Experts of a small language model: 3818 steps.
Below are experts of layer 2 (counted from 0) of a mixture-of-experts language model. Rows are named router (the router's row for the expert), down (a neuron's output weights, with its number) and show model dimensions 0-255. Each number is 128 + 24 x the weight over its row's rms, rounded and kept within 0 to 255. Numbers have three digits each.
Before each expert's rows: "comes before" lists some tokens at least twice as common just after its tokens as in all text. This comes from a sample of Wikipedia text that the model never trained on. Tokens count by the router's weight.

# expert 55
comes before: "-", ",", "'s", "g", "a", "n"
router:186118137069186089072124110183138193118177121119097146150123109128108101128141135121149100104130175135148113110128160177131182146153159095144110122100094153143100112130101148097103104125129100123115117126119118122132117134092148094107161147121116143130104157110143125114138113121144139126117127114099081108110116124128161157131157117178155156121103160123114148124165147177154127115112100114153130129104172113141119111143148144048128095139107129121123139106125163147105124101161151081139135134136160140054146109141150124119090145121121146125118101122123126141152114131081106171126104144109138094128142106119160131141110165116145154135120108127119130123116127161148115118113110125123118103091116125120132103121136128089154112104143198106122118095146096138180156160120101
down2:146115144120114097125133162075151125149125105121148127129202130125138113131134119112082143129155129122142145099088120160108131132177127095143158102150105156122143149155137125161130136130152106093141104155107142139110099094153154111125171115124108094119153126107119112129148155134096161150134118142123114156129154145136145169155103177088134155109104162099089141149135133121103128145160091149086111169126099112122119142098162097150170169154142121135119078109157120125128115125128138114111164116134118109146138104099087133162150144113110096090090157099117146074159120141154119110083116126133133135120119077081151106110163118067110148108130132151146130177109129148123123107159150142123110127134192145153119146127092140137100131122090102107099171135136132197118137092096096
down3:160139135150114101128140146076106156156133130113115121142091146123115150107130083121176158082133124122117127122146122154107148152161133115175171133127124150147095090094135114108112143119138109167123095114125132141154129094142168095148119121103114130112135115104102122107176126174111129132119174153093119114116093111130128076117188161162176136090139093130128146134176134108139134136148135103153118137141102145097125123080124156076108095087143124108130110091101139196108149097150166148107112129162111126103128169069094088158125173123134114114136148077159179111136115142156124142139143152133135144120143110124123141117163089084124115133125124119127081139100132103137121125121158159153121102125101147136125137105137117155112140088189126121107168140120160105116140139127163
down4:131132100152116125097140123082137161098122132079136151127110123107152134132105074146117146136154138102124109142103184164107093130145161143135119122115141158160150114151101105119147116101095088141117100106162153181147115133076162120159137115129136134167117110133099142116121091146110132123143124145116118121129127107164114145123109155143156169176071119149127106130163121110148103127170122096098141164131104154144091151158134145119111089067130100177153144095108160150151147142168138153109066149197150102107107151112141144123118102104116121128141177099121154115117129126139146130118102140131134136113106119116103111131082122107132161153099147086109131145155097143146124109114136154156120121155092104131119083116111135143108126109143153179160088169132147105157106150136082
down5:073141089123122117119103140108130109126128172138163118126076136081134147114122159082168114127147096154169114115108128127105137141158125096102147144137102115107135132148162139152170114146107099121108124121126123090170090155133103114133141140155160125149080155181178090106087115138120149135133164120127133124139104125136125182116147159102145154079123123144097085171096099162143096137147103101111150152144115135106142128146110113150101143117149098100117128172129123095106179079131107087114134123176122174141134139126108151106153132165126145118110159096077136114124106100152145147123133153113151150084125125149199137173108101138129132115104116156127081128134131135137131137138110153113119115134112156129145135123144097162157112145170135103132136164098148081128100118098105
down6:102114165099166175129167125159126122121128144095099149116143119097126109127123104141127137156095121138129097124160080090146140124114117112127112152142160147139112142091131127090162088128143144142106104093169133162150128090122167136135128090109130083173135089099161118116110066099172081108130117128136139143134146093159096122112151136137118167136162107139191116123132116135157145092118125105158113113130128111191117146135139163130154121170135107148116084095115112115137143102161150112161153138160161160118132128129142116126117103101137154089103128115102106169134168144153152098172129132149141120115130134164138135153125163132083094140118079142098093130134086157158145156138139111095155127111099118096113145126120176134138121080136145068092137121134142160102124113120110
down7:140144101116113145103075180094120085132086155131181142108183148196094114124169127106133162122124170087093164108152171137105091174141117140100145100154139130144102168124111132152137147123097142124109162148115119122135096142152106144127114128134090089118080153097113132130178098124091120082130115153166119129154160144087130120129096129124134112130119150163159142078137106125159104127100131110130138148118150106120136119115161146120115117149144160104157141167135116138086094129167153117121150140124121115155144143142098146127142166148127076131150136079141122102078139111119112108119149110109117118124128144106135126122135115106112123118149162109153108179109098124066177109124139128136129107132164126148147154134142093159120129099105138150072137150107120158162125147139119
down8:158129077148120126144145149118142139124142142107101092144151135127129134155107120133148139090122114123093144135203129110098162135129118084121088126160150124154162166174124162160147128125127101090140148113171180154144128141140131164136164142143102126112118126134166123068108134093128101136116136116108122087147095136122091143130116143143133161136105136127146090103160126113092105144096124145151109137126102139149132125105116142112134119143094121107164155100098142133082160092127133070102153114136184093065145085100153132127103170153116136118097105133093108133114103125175136084135150100104117092134125128110126153122080160138081129129168162116140130120133127108119087122144124175127163127119082138121151137120135131112136130135120130132129188181160142128132074142130168
down9:148094150088111116094131114128121188112139168132121113125107169108156170148150157121100136156159153122162102136121169090115149180139138150146119114165121076064098129149119137122178129170116128108113126089107118169165138150146140098142107110128133129124097095114096103090175135086120139091129102114116113139159118144127082096121161143111138139109128130182100134118146172123106146126146095124124094132140130135136128135136130142128124135101114095133144171155114127090177132145114099125096158081163108130184147111109123145141130102120132129116171125121115133108127133101145121168131125135079122157137132105147191180145113105138136120114081156110122140159110128163120110142112103150156167117127104093160106118092088128157153146103129099119133084134120154167121149134127109
down10:118132130137103124141142093096128115116139138145195173150104113153173141121135103167119122127123128127131146123125134174101105134147087132147145134132125125174170113101130133139118067125112071160104128134142161154138168081083118108137155077147130104174155107121122146116119101148175119117107124119156098153131111090148177145135107118112116115155147087131096128114119134161176085129109086148108142126147098112126101124126166120115108156106151121164116130115114128107134144111126108076098092131119105113127122137122154134119145108179088108112110145126096181139134161109149120142123103165112111143142131134120144188099050104144125159138114159161122076161138140131109113119107116144102183117127114100158133160123161162123139155100125123146145116101107160143107160142115145
down11:144142132149125158131089135158103098129121128103120147134133107107118138138111139114175147088094102148199095123131136152144155146119167080107127145104100106132161170139109117110177130157142124153140101109128135084122121115144173130131153150155129138154103085141093157144106106115143115122125160131145143095114131096110144154120129108110107125117106160099116116202143108138162127109081129104141132128166132137105164081097129160134123127149121081150076144114088121117122091134132131089090096071178095156107162114141123143131151109148176144131135112084103113121148079104174141122106155150132117127131116117197138123123114133112149098123156109122156106132144142175128132115115119116138099140137125111115165108140166116116159161165166167112118096125159155096145117113113116
down12:140148120126153138098103089080119115110082086163165184114114158120087101129177107137196116130104192096135153142153139101095118108104100142109140110130146124141137124122109103094139105121141129112128156160118132119155107143095119162161122113135108139129098142107142120138094162092138109094042158120141092118129108073154138128144132131095142102118121118129154148097123093157160116116149153145121138093138143151108099107134129137141172128162172123140162152094149102114122120149131147156120150098095154126161127113101171116129101096124155122154116121120152137125137180110133104132139134139156155164138098121163121134125148151145137097118081159130142095072118057127146121117111136124133124167149120162137115170129127142144107138152116123146150107121111135097142176125156144
down13:111129138153141114107101161129132126123139123108142145135155110084119134159133135119101128177115089182103138183129128135143137104129132143115120167117063110139114146150112153131180117113111223143132131087113086123074137147109121131148136138134117138178095116117135089145113132105162125119133139118151147128126120121109142175121111114125164068111125137118129135215109115113115150139108163162127156159125121117087120143151119116153086125167117120199143132140159131141142134120080109088151084117105147148140133104149109114067134092095124125094166134114143110156093118122117148120190154128085093147136136104097111152137124156128158111137135113080128159109104111159115150116177129127123153127155111132123131125108137135145099130113116123133099111135085143139122111143116110
down14:163110156152162096142142117161132162120166129129177131089138139155136132140132162088111139119112146139123140149147105131133092121129112159122142083110091119139084115156152088180090110163158155101117105125148116146140176120093139075089100121125099084127132128104147151146078132098107113159108152100115150120179177117164128081075156112117126110131143144109143105173122148083114161126120142117167161097111158152092113179107103107143114122143165137140135116114148141130104126093114129132120104144142110157144092133125113140107112098139142108127064106155110138122126169149116114119139111151149165138143128095127144132156129126142140108111095135131145131108157123124133170093107110184123120135136158105151092175087145114118099125128152141180128160110138108140127103158094111
down15:104117182136180125160095111168156061111157107149132153101162127114121094140139165127134115125092128139100138118124137067159120117129077142136115096135162106112098140081166148142125083124132145151138177137126087143153140081134139134088108100148135129121150120142159120125111146154114092115084095129150113093116154143116157121110130147164125144149170162124143152120151105149140131172144105104131123147100102110123171128131156129117114113150159145082114138123154104078138164163105137100130091140147159115112163110131091137100158146172140114158123081110131110105115152110097158165160107147115117124089077137151116139147135141137140125149088104121139123092117115104123145135143130131096099122139147180143110166127119092111111116124183114129117133125083140159156169132138109
down16:118163149111135090102159101154133147138112086170070125156148121125149130136100183097116135096103065128096132116074142149161164113138111119108178102117163152174114122119142121104183094105110127114110143107115114136178122093096133114143174122162115156152120146166089088135101137150125125107070155134140147111152141107099164134153120095116118174099134119112075138146149129119144147120131146149144107166121137127098163113123158175141170134150124151144119158112138132115140129147128122107140141136156115140134113101110144110144107139154098143135100105099140110105142134109110121111142077130138149171080138121102082136118132123178131117132136139091147103125123137162116130145119144126120094099188129088158096108139122139126095130118103152139164115075128145131120140174141117
down17:104091079136083142129166130104135111115130157134157127121114152127154136125147102171123141149121133114156078123079159112076178146136141135139143140124151109102186110168099092147098166108128134068120168137134139151116132098099145155165108139116116095107164086129109131113141136136097124148201097152136125086152122134116131112173160134132134125127118156128118092108161110165132105132149124142153086110122171112121093092153148138164130103117143128122148155148130122104096116123137114130135139139147143097068123116123137107153104162168132110120125103144152111127192104153135126120082124103103103117130118091094146122113116098118134125110108093147148125143110172129098144130179141108115101094142104128131132116172129128085173139127115124174110149126157118157175168117128116
down18:149118131130178124141135130151110142167139109124093112120135110122094121156148130157105116129100123140138194125163109091085202147135120106131141106171142145109164148080106120132118213143100129116125152120129128173149125132110154158072113152153136118080142133141137105129139127119130155054150111123161109124118066161147120083100159118156109094108104149112137114136102162127144139163121137126123112124115140113153155124139114120149124089144121129142123116101123146105099120136125109175115139127092142127128153149171161122142163135146104157089089090158146101098132151117176118161154141115097076104121120123125156138081172116114121125116138134077171129135101144132134113142134166058113144125124142099094096126145115135111137131104124103117127123109133148116140162119117156
down19:110140176098122105111146131128176150128125119134186111143137127177175107130113130121147110094150125159100128142126108184137112138147125144125112176136132149100147152135111125133127120165168121131125138120141142187160125142116098138107132103107113142134127087159116095072153168147102123149167148149130136135162121112155093076125118160100144130099091095140063124121101091159132129103102137149097183138112103138146104129106111144105183101110127118060105095126082087146094116118147131117142161141159124171131108111139141135150142185113110106134158102169111135106091102147122115116110136103166140132121145112122137124121082129094107138126122125148123139151142120162138138138139153097150174104135169101104121136135135137111178099131103100102106121174106090139118118133103144
down20:116123114108157165128152130186132128152158152145163140159144125134146084123116146132130131108137139124144139130110113116111159112171120147123161126128119065109133131162138103153119107137172128120125113168138112116123109151138142143088110158141128163095119125106195088125114104126145171149101112085153118113110101136117077135169106124162135134132171092151127173083107123114118097152121116134117106150160141139123127118128148109148139152099122122137107098122128087121082123152115113153128095132088133127135113102131143163114080141131111122141127138138098121121129099141152107123103159103128160100104103158155119140155124105112123131164116107134130073087154134087171113154147137108179117137144090122113130115149164148132164174185163097131117087139099050147129088075130169
down21:138118162138145158138117127158091101118103132085115131129121083140091139122172084124096109134124143129138127115155173130095119107118135162087120151106129148099132110156093125101141147150125106109141164102115143118127139106142160110099140101095123166117111146120092144123105110154115121143153161138141146106143176162112174169142142128124109080098118174114182124132116095162145142178149168112145126116075170128094147094124121136138115120162113092108189117167135119131130111144134092172129193094147142113120139149132113119111094071140108126114099121099140104099093144142147166168123164135131147112156125113094151119098154084157117119136108123153161121117128123081112135105186080107115145118154131119110115142146151116109145153148141118132099142100151119116146119166161102
down22:105139161130131098142142140094140138112123147152162122124122134106088106150135085130101149113127144118125116138124114180130120093084136190189119116115119078127111211104151082148133118118139127156121130145124142175160111145175113123143131085134098097098118130115151103124146131119154089121140125123159143148174145087110121146168076103147102087154094103121102127123157120119137124147108119132117157159168109116106133111157130124092135117134155121101113111112084132160156150105148093114094119119118074095153137159165116133139149127108135127095144153134095136158129165097134093164147172136136084147120119139155084150131147137121122110155162109110147110131182129120150107086154149118119134126104141133147156163134109080134130120114155137113102068163120118144135093117150152
down23:079132118127163186122085120167100145148134137084112179159141108138135095107127093181140094126149150129173148151086161125157144128132160100160168171149118115139111123112090113098140089139102124146116184117128117099123152086123124083110151136076094179181069101126155121124111143134112072127157149098168123107131131123109118142183102102109104161088173153173138117135138144111106131128130112132169144126152159139110120167126128109136144127152123116124104113087144141115105169138122100136099124107085137136141144130145129132125101141148106128162126093152135134122119144092114101123115118086160159127137113126156150151125121128147155107133128125140133128126087101133100145126146112141092143129164120101121152105136160159117150134140153155113114080094124105082144128157109138
down24:121196111138123124160148141141138142149105153155135172116114114130166118124108094119111105114119097109108109125118160151133113113143122144147125090129134112165161129129136178119152095104107096104116125151131103150124124121190096120164131077145138114133186110115080093115123122114118108137129122112104127122122172145147134185126132088097105128142164166096139114149072182094098134102132120149139118132160137102152100131122144122137118049166141155172110124119132140141115134120085130134136105157136150138102133104162132167144133122143124151142110104115083152108164117087109132146137097118130116095103131128140127150088121114186125162110154145140114160155159162146114098126127121118107130125126154060103144123193154133124150168112089104121112095123119145169135107169122123
down25:091121115148134111115098104117103134108109136158125139140147070139181149134115088142129114124123123129132167134129120190108111132109119124118071173144125098145112103110163131134112125085162117111109099144134134090168123128142125120147126119105128119155140115144109161163173132145084158144120112087135144129136128104169172125094104118125138168157122136168154103127125163110123150155114141142047140098152096177129120136145107115141081158110090145128099120126147115180082118122081109067125174156127144129114099153118153089149105143155131175150134167101133082116171133130148123145145108123102124114136126156108125144130132109142151130124141140117104122167115160140118108112127140116150123165121140096124175072106094144174098135136101088152129120174119155125142117111130146
down26:113109127129164128145102096147091137136127118121109152128104134089142115125156114146128131121080154139128179106139102104168123127166154179125103135122162116069085114097117104142143132129116165122116119128123102113153126087078106124097087153141093100133111136109135155137110145109149103151126149117085115123141087135141099118109135121165119122081133117137103155113145108137113142111154124091136131102127137103168205132153109119089121136144136139189069134146164158118158132143151100137152168109098131157140112125129156148125107149133141138133139082128121148207147148108117127137143124124161127128121158115123141091117154125151118190141088162115098147100136127096154129123105102158134132099088117135144145160171113127119124062143167116095136149101159133165119174140125142
down27:109102137134108143134147155100151162126147143101167098160140105075116162127113115138123136113171078102133123137163129157145101109128136137165117160127117141133112098129145103116154134120184127140096096143148127130134097145174125130146149139171107106177110111108157113095162156166149098107158149141108125128118116149135120097141153148139142112162128121099117128162132111144127148116107141128119169129130076130121095143169114086071162058144145056161172130063115083113126132114081152145119108105109163107161112142115105150126076108092112154112127180127092131132119107123126127144156135122102113124146127107115145156146111120107130123146141098112119157118144169136150131106135190142117094084115113123125117128135148132160115108123112127114118097186141125138095108173135133
down28:132167136126170113140130114080149106127152136150122125151135100173083175161133127136107120138118149137093197113113139113152140131095152124136171167120140134123125114103182118093165117116133101117154076124149131140142132165164111110177104064126101166044121151154113131104190159120116154127142085096138134117138129131141131140106143072169117148139157157118099122114123162143106136133128134107117123166127144090138132124157099138146115085122142094083127082119143125103172148087142118115130154113123097113123084117086142109134139107125123139134115163142158106132097108132080149130143121148119092116093148124118110117123172119130156102161130104116123134137090142144092111133157173129151152148085116140143115143129125121160126123105121146098113137125152105130128092122179116
down29:123119098113110133132176147141112148100128128137134149151141125166124128155139146121113122099147100159157097092177117147109126155115138173107125122100115097115117115104107145102128101201163125150096137095121141137147071097106114123131088136145115158142111152167142144112117151167122120197112119161171151131138120122162174104156104133104109113129104122121135097121119130123100055068112128107127124109143116132121157125104109109124116119122168096136099126119083155119126104117137148115094125114167114170171155131099089121124140143156136128114090108128134116155094120105100138173074149150135148150105102120153154151079135154101093080172132159139152163124118102163124152138086129108120147116134148172124145123114150115102153168129117143157145153180118150116128104124120098
down30:123165122121109092131163138108115064099112158102122115143109117107119152140111123134182148090148145084095139101134129098109143145132100121102145127124146152139114067148108123107121125131089118151107168135107120118123085099186118158147126113136149082121124122180108127095146120084127153142131183136159069137138133177145168161085163116151138131105126117139129119099111094146091119139152133132131141134125129144152121127109135105169115158094159095130103142077102160137133151109142131114084085115136152167126132133174104145129134112136172120078126122133183140107112111132093144134132111151123151151138119128154161084115132163107142123096116101128168164173153128119144146096143140063119140147174136143114115171128111101120118120158123139149153128151099162099140134108145130
down31:114133130100141152133126096187133159113151153120101126141089146134134157112147158114161132128108153151135123137088119069144115126123156173101113164161130111087121114107172147138142147143116159140143151159112122143128100096148105136130134147179181133114132148126127148119124127136122106076124149092151124138134079137108084141112148090162078093100174140089162134131121123139143116146136130116118125105073144146113160124101118109105120135125180071139113153095153142068095109094140144106154157162106106082117148103101153134085128127141167155135107113173172112150126127081114135119173138146124134145128144157123159108146159143107134086150111127121115136087117117127121109137110137102122100128127113140113140186107148139118109117114187114133122128056152122130123124149117156
down32:110131137145128109098126105139145136170130139137113093104116128144117136149165096127147131147110139146086123114136122115102108154122106111086108089122136162123131131185122103102117179146140143158109151103112132170122142130157096097142127117113139113099145113140108128097129107178110112114123120112185115103147152137135149107136105124159161111132128115096146156144151095131133148135086160106168120137111058150100096160100112111103196084158119088115104122103185100155167124147148162105124171168128152126126109129061133176137125089105167150120141118103136111126130144180095155109142156143129130100115126118169123138139124159079103139095116151118121119139141078110115140106130149161113162095127153159117114192158117133137129109156102097139089127135141140098139135152116117
down33:144079112131123117149107163122116157144160134177123101132137127131163100120175087114128139158096124089086146129119105107161115133119104153111086117147107104142123147165197146158122183116135130146102094146111130132157109175151096154144107120127135093119143117126141113119159143134142192139176101136145101159102153148125109137112116105133110091189129111119107122087076122104131144174133146108101158106124136137132117110075129128120096135093117135164145111151149093145128133115122140160121152137087135102125141173113145121119138158126118146154160164105168169124106129153117097122123150118133093131140167142108095101154142121115108155117116129120095133110100130053115119133128134102152154132083141129143177129113099162113096130093144112121167157115116080154150129111162150
down34:117121087129117170148137112129148096117156123088109125105094121072123148149137162139124147137142187144129127124103097124100073097139115136111119113154117124139102143152097182103148122112117183080105162169153131090109125157170123120129142153139118106130114083096124150125120121122157114129150097139119136120128135125086122146125144108113163131100159092119109124100143119154130111129132154131148168103127092121090118135159102120144088171150128137146118147132165157082096204089115125069127099098110149168141120123147101106136119122117124103145143174115126146153118133109136098125152139107114141077145113166117091116129115175173143134103108130120099141141135141120163139120126126134125130160094110149175153126128155195129150142102164130105164167144149098150122134152105083
down35:164179126137125166096117086148121121087103128086107166125137129136131163122117142084092121185086138095135145139145139150119094137107171119135090139115108133167144095150132149105129139123123058145145073158145118101081120120115145148121075153133133156132191154115101118170152092136132125156151095084112105138132129161118119104184106149089123170143121125090145122154102119130137155123107120121099151144140133115119095084123142161159162110107141129160163154131129101110086139118079113138118158156152146128120107105111148164112125120112131175165141169079104154118112125150151126132124091137119164130180103085140089103122100134124139169097135104136121153144160136129144146150108141103134106135180113103118155132126120102128150142119133118142126122155130110138127113132117148
down36:108122120129130114158111093176151098100091137128095145135156127120145097147162108152200130116099123127142107109172168148131142128129125127113130100137083092149124119096116130109100122133141133127119143161171141174129123146098066138182135116142140154144130087174158116112093135138093118096093095068122120127110109109154125122137120149148120135163093139121126104119101089155134116141134124065126125124143135133108119128126147134083103108167147081129115139152161168115133131172145120122130153135128161119139110130134202156121121120154144148148101117114166115123124120125122107196165117152112089150134141152142126150128143133206109134127137166098108099112144109094156113145089103117135149100164122121124134127134133160099089126154116103167143118082102113119130165107159120
down37:064136125132118112117151124162098117094123128146133164146100113123097098130124154102145104075140129118134136130090107167152131131116110170095096126132124167198147087127102055148130108157138098154147143122155126153114148147108121118107153093148117159111139082163120108143145114130122108184126157114100114127120105144136132137102144134134154156157142080086127123170140110122139117133177131104165157126098134138117105091152117163144118133097129150122141143111140130129094119135136144155096108191174156106125156174107118131112127119106157114125102139118129122107140163140129163140131103154096118111105120128086106100104137160111118154099152122128161123125129134106116133147113143156130103057136120101142075162097093163137166117150159153124173118141109115132175137139148083
down38:129134147119110154166118111173131123119144145113146114111147122128152116094152148170121131114120144156147147104135162078118154149119125128097101133126124140121143132109117091113145135138146153104116133112099090109161141086114087108131110147158145137117125151112149136089136142112089099092115136130107110137128151166137156102146165145171123116136120116120112121100152075110147140108112141102187088106115126139116138166166139155112106138163120118117140092131165156081155161176138055169119145118126106124103124147115130157111100106102171142121160166176147095144157090119145138120123144151132088125100159143164130098136188183133151075155108093082110117095115112136112106109144082109081143134136130133130141174106117097116132111143153143135151190079122120128120129121149128
down39:125139119130130135160151147107150120152107148135132074109160164152096129194117157111121138162135107088095088190148164146138133106111109121100157085123147126168148107141129132105133087155167110113145149105112170182110117143134110104167161127129112111075147145115101121117119140083113104101130147093106117123148166168077122117111116163054153152132132122161114124104108102146117122098123106162118125126115151102140137102111144095113160076127121141101135117114123165135165108105150148134105100100123142116109099111114104137162142168161122066144087134128131160179149148135132117078124140141124139089114092146127119125110119140126134138114160123114142158178149143139149102138102153134109134113109101158110128155117117130127141135111135120122126172142157169181163139104112137
down40:144139121112109113136125156106145127088143148118105096120134112130141131154131120120112101143097193118125162105121130114095134119145125102130085154125138136142145111093160146165137122121159123116121138124142138141086144116152155109138131157123136134066124111163126150074156119182102162167144104118151083127168137168131117145114143114134137147096116133148097089134109150126111093122113116138170154152127158103170101135090120138110100152111134128113115135121094126150103131148116106115147117157135105131099132123164146092123095169107143146128099153110135114147144158084127184105099143163110098105108158130122107114146157161072128097084165151155151178092161135145123124082105140124144117142165133123092088100154105124091130151115085139157111176169106193162113089140130105
down41:119120163132111131125112151108108173136135111074154113082138105136117169136129164149181147110158149094166101123138106137155128099105136173146110125162117109115132100126112124137074117120148124123093115160145080125139150118177136141148105083129099107088136110108129149149123142150142145127108105175106121124124145173140089114134170112094119097147155131089141132142096098144127129176151130152075128169109154097115132142063119083096121106112109133130131146125150101128122122154166156132135113111175115150133138121144098093117141126143138143173097147138129104136102133118146143155172175115149102153158106113094139119130122119089165121106133069171151153133105120118113102131107098124165135104156137116154104190169155120134120107091092128128115107136108131174144098138119143
down42:085114125137116119138116108118081135144122158137168121137126062135157135167123133125161110137156136124130128119125119185137118121169127142076143120144109135079147161141139163157100122117160101133156127087158136129127099097110173101100153141138141108123162130153131122137139155161154087167110141102106149113156135102129143145127119150089180125114085111149092109117132133134156039125140116116116152098154124129127153122127152071092138132090137133122108176154123103100092159113127105121104141116130095145136135100098115129145140088172114126130109099128171117094117144182109113173136150145141136130082092140145158077157119112092104117103149175157133115167137133145137120130118110123136144084130129107143173103092165132131141118160137091143118160133120124095160138110110106
down43:142142102136093086113104142091123141122112127123108103137140146128118151171116116118130110102103158124177099146141129128103149134172095129128102092117105104116102138164130121114145170114153099120126088150135145108135148178090102150111160093119138117109127164086120110148084156164151129107144129143105168125150106102143132077133127109104160132107102092131095167123150109147142129177100155148188133158112117142112125092136080151154142112147162133151102124127090148144150164122118140093132124137132132113109094135129100108132101145110118111163125113119164136127158144156140125100118102132132135182131137084089130124143103134089112148126103159129069094135114140163174187126094157134138085162134114161141139138162140106138134102144108086140112105155146148137118170079119189
down44:128092119102136143133114164123093130167156117138098124155120169155142127161137152107121151136114108167131102150096166101155131146124098109166111134149119044129137150159141149077154110132137145111190122147123139112100135130149161145152125120142158130102077162128121160151138152095117115085158139124122109118118121131098110140190120076086116137165147140139159151106137128117113138070108113113116112124135107114129139120094146153129120170141148121162111136110124110151152113115090078122109100153073122146134150123102116160132128150174071103144134149134129149125100120122152092153143098081100164116106169101150154084110093161137120147125115119136073135156103124151092100157121147120119123158136136138141116143117148126142133110144093128096088124139132157151097161117124179
down45:127114140136187118133107157124144131144115111104165147129143116144105183146145103138109073106117152121165183139143126122108149123124117137115126124123137169155114154115135126158136132097127135151127109084121149126180125148131142146110111087082105090101130169126132095145136146171143144141129119135119135118100147109122138104113129088146122094135144137151139159146117152136187111114147128153131125098172096108164116167113093139143121102124161125145163108139118107119150106135129116118103114114066081136156137089095208106159151105097099116112165091094120114143186136126117143092134142156093107085152118110150121127146128135095082134116148193104144141124106129146119120100123119119130082124115128117115128123133103142141112144177115112087091114130123137104168124138198177
down46:139107112136131117100097152105147084156092155163147126160109107119156107124131145085147111131130176065137089101071157169101151137128122123122120113131109111175115067137150112153161101164159086131140119140149105105132115138157098178129150144124111108154115106079136175136085127106141144126131158111100124135082144089176129152164093117157175153116157121158085101143136080119094122156133112154142165113133128124129176115139145106124138107133122163131092104092133135121113097124146173148137155128119146123143158125168105210128146168150137130155114092114137157149102138149100114133157131131154129150144123102095135123108103124135124126142155086133133116106138089148110158139140124141116065110099124127110171124127162138128112137130124139128106132109111108153102121101126122
down47:087153165104194178114094073131119140085150145088105113140124122126141151111123129149151129111176119157126114122109101116136117098142120118161118136127166141102138067100173126141152127146106125149141148151132112136123090135111179133117146125113097140173117133101099112135130118115156144082133142115119105174138113163156132147107107076178125106159199122148094128075140136154167126126139148140101104144114161124152109133149143106146101146085091141136130112136073145098119112108116134105142175123096098102143145149126127150110115128124139126139146138094153150118135111144154111183129153082153095149128146148140130140152148165131101106162147130169125141087142110065131156126116117108123164165129140131129134137142128144117098124103133066102136096095111104153133108125113141
down48:159142135130139168121117097093129088167095105129158115132097150156126140134144147140157092102131122096146162114134152182187144152137116164154128115137122108062064144146117108142123142132110135145146125157172176140151172157112162109139147109136117130130132150121165109157076171117109144117098128114133175123136127122142145108131097155095166138104118136108136118092128125108154139095117134101145132075134115096142099094181150127089168098092122123110126141118136160111117110141121158140113132106103117171107155147131094113114129120093115125129069143128102106140076113181110138107147152106160106152116080140119144129140150091088142126088145152138113113122108145173086148139151146130117153113137134098123126111184121133128132109168130123090139144159124121109089127128088134
down49:114108084153140110108149123115085142111160132119174085121175072139131139112148151127131140162133111131121153146097095096156128123084142160131147126134136097115131137105113155131107137101159129147120142155115143102139094119139158141148143139104119149132130120132130155159126151107128134137106130138115150188131131101101131103163134149169119112148130157132140134144142114153162095201124136126086147164080103153137123131129133110089106101097125111130151168123112099135124106104151151134124177118122075138138177126121093126111134131140112136143119176132159091113132177074127142145112082105137141097169110158156162137140134114108089129121070117108150156126113138073129106123103117159144149132107131120166129174085088088122134139128134152075089161146134128175131071122107146
down50:081090114150131121140127143093115124127118110115122138071153113114112124156098142118103127130084066106104102137155118118103148090145113163131133099067123138111154136134142097121103096094173139138122156144143145156179135167130161132171165131143091113133158120084159137129135113143161133132144103081115143134110144138102132122125113121140161069158114126134139102126144156141166077097102121112091137161122120132095129153104148100141144131144127163119139121159124153128076148152084105134133132145137123134106171140096109097098107148158141133118144168124149156170157123125141141200141111101128108107143136145131117111116162161149097138133174117125154079141157157131183127137109155165107150121134107114157124152120105104109136090088100135163113143151126116132175115122124074
down51:129103144089074118143156104121151109142064083115103173120102155158152135111162102145110107134136172089149173077150124149148121109118122113089120136137114142160152124101149132156140126123112105140142159109140127132094126139092115120138099148129147145146135103107121112103161114110148094119177093119137123119096137102140093088114154151085095161144104106161133125119156110154137096116125109104094142111150137159190120137139145151130151124107140136143151128122162103163112148109121107124132110131121125096158141174158151136157177154141137123129129117121069117129132114150112093133086097151131151124150130162150190117132127111165091147165087190108130167140179140128121126146093123115133088116150147109122132070147148135104149140114118107129132111091095094098142162147112147
down52:106108112123101137118100182170107109171145138162135127133117098180109141124152143142108104157160116105140141081101121137121064141086102100147136121156164125159117157101147109149101119168144152129102110117136160137093143151136105118116166101122122127109127154108121177092143124168140116155174142114127095117157151143129091115122098112128153152136116109139122152108113132125136103107095140165171149147142141132115118113121150113121119153160105152121103082093101148145129111087111123106129197077105119138193093123161116126175137139134101064166165122117132138114106140173094129111138180129114123149097124118127106096089086124161126118150109129160131159140118116098149147112120119143139116118101170186110103133130115151095153138152116113121112138127167101113108134117098123
down53:137118064151156160129136119129142130113152150184171098120112125189124141110120130119126184069121096162118119103105121096124150123106146110102122156120151104103122162126105117123159123112123101134117165130140131181130145097143159169142143189105134108152115149106106148146118140119093096128149127112141144103108097111127101119087126101136103121116104065135116152081153168157165104112150114116071124121133133109115147094114136155089151158148135109115117165092122151142167106130147121112169138125078113127157129137146122122156117129129137125172146106129140157091121099129148122122142130081129175102097113118132152112130136136164148124135122160119133126149132113198113107076157160133125098136114175100121144113180133169153136143100147112108126130129161122108119133070110140
down54:114111150131065100150101130154131140168112115114112142140124148174112133113098101125155115106096135153099114139117132151084110122102115165164095111107157148116115085167139101103100123109168102176140102168114168169136135144131171094119122096142104075110170130098127110142135102135117134168147103091140147157159138094125111110159147105108136144143102127126162120107144118094134099138197129147133142074129139121149108119124128114116177140162115128146136138089113145147121131172131144134102116125130120098104132167151128109137093107159182103132127137130099159110144143158081132095126135142172161138105120100114139084105117146160109121202101120106137121147124131141146123139126162108136121122110114072139125116110142119100150123101141166197101127138145155115126096133164138
down55:147144116115120120096143130154103108137125112168096131149148119126094132103162135144102132113125107139107093122146162147112143095098122042081163148165112127114140103168135147148132152161117104091160115122126119102103143128112135140100162176145123115145116116140104166120133121165094152132124117206109070152116105137142183146099141147127176125155115126115112110110122092113105108142128081123156148174132155112149127129113121115121150136109145117093152098141147108125102116135120119184120123168138152122120116108103084170106098154101093076117100139148139122140155122107130137087103121108150105119133112091121149194112148122120183134085138136132147173150093113174104129133105140108110153093142137158107116116132098137107161131152095110135149164151139129147103129156127161
down56:145118145122129092114120130161103165119164104120124123130088110071146178111136165139083123131114135170101135123130152123152104129123133181128140132123131127119145094114162088146133104121151140135164110068112170171101147161138125141097127145081133151177138127143102131135120159148122095168148147135096162117144147095149126072100143125141126104132157106202141103149138102108131128147128107102110109052126119121123134139127139162118123134095111112131132134124141133101116105139141120120114078132144120161124129157108150101112135148104131119102136102130149144110125137099145119144185157119135123102115130120184154093174102156162121092132092116141137126118142120133129136148142128113157162163117153133081133114184089114086129123135188143125150142079113081099095110104159156